From a checkpoint of a small mixture-of-experts model trained on Wikipedia.
Experts: 64 experts in each of 12 layers, 128 SwiGLU neurons an expert, 3 picks a token.
Training: a variant of Adam for the experts, 3962 steps.
Below are experts of layer 2 (counted from 0) of a mixture-of-experts language model. Rows are named router (the router's row for the expert) and show model dimensions 0-95. Each number is 50 + 12 x the weight over its row's rms, rounded and kept within 0 to 99.
After each expert's rows: a language model's description of what the expert responds to; "mostly gets" lists some tokens that are sent to it at least half of the time. This comes from a sample of Wikipedia text that the model never trained on.

# expert 39
router:37 23 60 56 58 52 57 30 36 41 39 55 32 34 39 36 66 31 46 55 55 40 34 55 52 46 58 41 59 38 56 45 35 56 44 70 32 61 49 48 68 57 36 22 41 22 49 63 73 41 51 55 57 58 47 39 53 13 42 50 50 56 62 58 44 56 43 44 43 43 61 58 52 66 43 32 28 43 49 55 64 35 61 55 46 15 48 64 38 66 52 64 63 47 47 67
Description: Common first names (John, David, Paul) and biography or media words like born, named, played, starring, often after "was".
mostly gets: "ie", " John", " David", " Paul", " played", " father"

# expert 54
router:28 33 55 41 65 40 52 58 48 62 49 50 58 51 43 54 55 40 32 62 56 46 13 56 45 37 54 56 33 60 50 40 32 35 48 50 34 51 24 90 49 49 40 52 36 43 51 66 60 70 44 62 53 51 50 55 46 29 70 57 55 47 43 44 51 53 48 53 48 48 55 51 38 72 39 48 57 57 49 34 34 48 74 33 37 37 67 55 66 34 55 73 55 47 44 56
Description: Bullet marks in place infobox area and time-zone fields, the preposition to after belongs or due, and coordinate punctuation.
mostly gets: " •", " km", "ne", " Summer", "ș", "у"

# expert 17
router:52 39 50 58 68 48 67 54 33 86 37 40 59 55 41 57 52 44 49 39 50 41 47 52 42 70 44 56 65 47 45 47 51 44 52 61 46 54 46 62 53 64 27 35 42 47 48 60 83 33 68 70 48 57 43 55 50 35 64 63 45 25 54 36 51 59 71 62 38 40 57 12 46 60 55 45 45 31 55 33 68 57 47 57 53 43 59 51 40 45 51 72 60 34 57 47
Description: Common nouns such as album, game, film, name, life and released, in music and book articles; also dating and year digits like 8, 7.
mostly gets: "ro", " name", " album", " game", " released", " life"

# expert 4
router:40 55 52 64 55 58 64 55 59 68 50 48 50 40 56 43 46 58 31 34 85 52 48 74 34 55 57 58 45 56 75 65 32 52 55 56 46 54 34 75 54 44 41 36 43 42 50 63 89 57 34 56 28 44 67 62 48 43 49 43 30 21 53 53 42 57 46 57 56 51 64 46 51 43 51 49 53 52 57 57 52 45 75 44 54 53 56 36 70 58 66 52 74 58 67 56
Description: Capitalized field labels and proper-name heads in infoboxes, tables and sports text, such as Country, Matches, Record, League, City.
mostly gets: "°", " Party", " Sh", " City", " League", " State"

# expert 41
router:45 47 34 54 42 34 46 44 61 51 38 49 36 64 16 48 54 30 27 42 55 41 65 44 65 54 66 52 66 48 50 63 52 50 46 51 27 34 23 63 31 67 43 35 47 38 65 62 82 36 30 57 58 49 46 55 43 47 47 30 52 58 56 45 54 62 46 30 51 60 61 38 50 64 46 50 45 56 56 56 51 29 56 43 42 39 68 46 49 46 57 32 54 53 64 57
Description: Preposition on after verbs like airplay on, located on; colons and equals signs; short word-internal pieces of foreign names, such as in, an, u.
mostly gets: " on", "in", "u", "an", "a", "="

# expert 19
router:45 42 51 46 57 61 75 69 57 42 39 55 44 58 32 31 41 49 29 51 73 45 40 46 45 69 60 53 42 42 51 62 37 48 52 50 46 38 41 58 48 35 31 48 39 43 69 74 88 42 48 56 64 51 45 57 70 42 65 49 47 30 52 50 42 50 40 67 44 36 43 77 61 49 58 38 47 55 41 49 37 36 70 46 56 35 61 50 57 54 52 62 61 41 60 81
Description: Second words of polity names like United States, Czech Republic, Confederate States, Kingdom, plus digits such as 0 inside numbers and codes.
mostly gets: " States", " Kingdom", " Army", "ica", " Union", " France"

# expert 47
router:44 35 48 64 58 58 80 60 32 60 56 50 42 51 26 37 49 46 39 58 57 53 39 56 44 53 49 50 42 39 59 54 44 41 53 78 47 49 32 63 40 53 44 50 37 39 76 66 79 40 48 63 42 39 63 64 62 47 51 62 51 60 68 48 43 59 46 72 38 48 47 55 56 60 33 39 49 54 49 46 36 40 56 60 47 37 66 30 57 49 77 56 63 48 59 68
Description: Adverb there at clause end or in there are, she and her, °N coordinates, and spaces or periods inside sports and election table cells.
mostly gets: " there", "°N", ".C", " living", " Succeeded", "″E"

# expert 13
router:60 46 34 54 55 60 73 61 25 68 52 59 69 54 39 32 43 53 18 52 53 45 36 49 56 63 67 62 40 37 52 51 45 61 40 66 38 42 40 65 55 45 53 39 37 39 72 69 72 44 49 53 46 67 67 70 61 47 57 57 42 44 69 33 49 43 49 48 48 36 59 37 48 54 42 42 62 41 46 50 43 28 75 47 32 29 43 57 36 41 82 41 60 41 73 56
Description: Content nouns and adjectives naming fields or institutions after the, of or a heading, such as football, League, England, dental, Coaching.
mostly gets: " England", " football", " Paul", " League", " music", " Act"

# expert 58
router:28 27 43 52 40 44 78 54 51 34 29 55 55 31 26 28 46 38 30 46 63 44 49 65 56 57 64 57 49 43 41 48 52 72 42 59 62 44 31 54 44 44 28 44 59 33 59 69 77 71 49 45 61 49 53 48 65 55 41 34 26 54 68 44 31 56 42 64 57 32 43 34 59 54 55 49 55 57 88 39 43 45 43 45 40 38 67 66 67 33 40 59 57 41 53 57
Description: Colons after infobox field labels (Party:, Label:, Built:), list-line hyphens, and nationality words such as United, American, British, French.
mostly gets: ":", " United", " American", " including", " company", ");"

# expert 36
router:45 42 57 57 52 55 65 41 50 64 41 44 38 44 65 59 43 33 25 60 64 50 66 55 69 63 49 42 54 43 59 62 41 36 71 63 64 29 49 42 52 64 58 48 44 58 53 62 72 55 50 56 57 54 64 46 55 62 56 72 16 53 40 30 55 51 45 66 39 45 41 34 67 66 48 40 50 34 39 53 51 28 43 53 45 27 48 58 54 51 63 65 66 36 48 72
Description: Opening and closing parentheses, quotation marks and disambiguation title endings, plus auxiliaries and pronouns like is, are, she, they.
mostly gets: ")", "\"", " =\n\n", "),", " (", " they"

# expert 7
router:49 38 41 56 52 58 79 62 49 61 50 65 52 38 46 42 55 46 41 62 56 41 30 61 41 60 53 51 47 54 59 54 40 40 37 53 52 50 29 70 53 55 45 61 49 37 74 63 70 41 48 64 51 58 52 51 72 49 69 42 46 44 56 37 43 57 36 55 40 37 46 48 51 61 38 37 49 46 44 43 56 44 61 68 48 19 65 45 60 57 58 53 66 40 65 66
Description: Final word pieces completing names or words (Bal-let, Allga-ier, pomf-ret), plus the digit 1 starting numbers, month names like January, and German words.
mostly gets: "ter", "au", " Germany", "ier", "ver", " German"

# expert 25
router:55 36 50 59 58 61 69 51 51 58 57 38 38 52 45 41 52 33 41 42 64 39 45 45 52 59 63 52 56 50 71 72 36 55 66 55 52 52 51 62 56 42 45 45 67 52 53 54 55 52 55 76 46 64 42 32 47 40 73 51 46 46 66 33 55 59 57 51 38 40 52 47 50 44 67 37 36 39 61 63 53 31 71 55 48 34 44 65 57 55 75 42 61 50 65 67
Description: Pipe separators between cells in data tables such as minor-planet lists, semicolons before "years ago", and nouns like men, women, wife.
mostly gets: " men", "ons", " body", " car", " women", " wife"

# expert 15
router:45 37 70 56 62 49 69 49 43 70 63 52 51 49 44 33 69 40 33 49 65 37 41 45 33 55 50 50 46 54 52 55 35 37 52 56 42 57 42 71 54 48 48 55 55 47 83 36 61 64 36 43 52 40 62 48 57 50 73 76 30 32 58 38 51 44 43 58 28 48 46 58 57 51 46 33 54 42 47 36 36 47 46 45 39 36 63 38 55 43 69 45 56 46 55 61
Description: Ending pieces of split words, especially names and rare terms, such as -ing, -ed, -er, -al, -en (Haplotyping, Attard, Lauterbrunnen).
mostly gets: "ing", "er", "al", "en", "ed", "an"

# expert 55
router:39 58 26 59 56 57 67 53 32 47 44 55 45 39 48 58 64 28 23 55 53 60 24 43 34 64 55 40 55 31 62 62 64 56 48 61 56 43 30 67 66 49 63 29 40 48 63 40 66 51 61 55 45 45 49 68 34 44 65 69 35 46 58 43 53 45 37 47 58 48 45 45 42 70 63 41 38 27 52 36 39 47 65 45 58 33 60 33 65 44 78 44 52 53 64 32
Description: Newlines and paragraph breaks ending sentences, list items and table rows, plus == and === section-heading markers.
mostly gets: "\n", ".\n\n", "\n\n", "==", ".\n", ")\n"

# expert 59
router:49 49 53 62 56 57 51 66 28 36 60 34 45 52 39 44 38 47 45 52 39 47 28 60 37 50 53 27 43 44 61 55 43 54 52 51 38 40 33 63 57 42 52 50 60 58 46 51 63 72 50 36 58 59 63 52 44 51 52 55 54 71 62 48 70 53 59 59 50 26 53 64 54 79 57 49 44 60 51 44 47 42 45 36 38 10 63 48 33 62 58 55 61 54 66 44
Description: Single letters and short pieces inside rare names or abbreviations, such as b in (b. 1985), Akihito, Eschmeyer; also percent signs.
mostly gets: " B", "%", "n", "i", "b", "t"

# expert 0
router:38 51 31 51 55 59 56 51 50 41 34 59 44 65 51 41 69 61 42 52 65 52 43 63 51 74 55 33 37 54 47 56 57 29 51 68 53 51 38 54 61 34 48 34 18 47 60 80 66 48 55 70 56 48 53 36 79 61 61 65 35 65 68 41 49 43 45 55 30 41 47 47 47 84 52 36 46 43 33 70 30 53 57 43 45 47 64 46 33 57 70 56 43 36 55 50
Description: Content nouns and word-initial pieces of longer words in running prose, such as abund(ance), outl(ook), reason, support, land, design.
mostly gets: "″W", " land", " support", " design", " addition", " tick"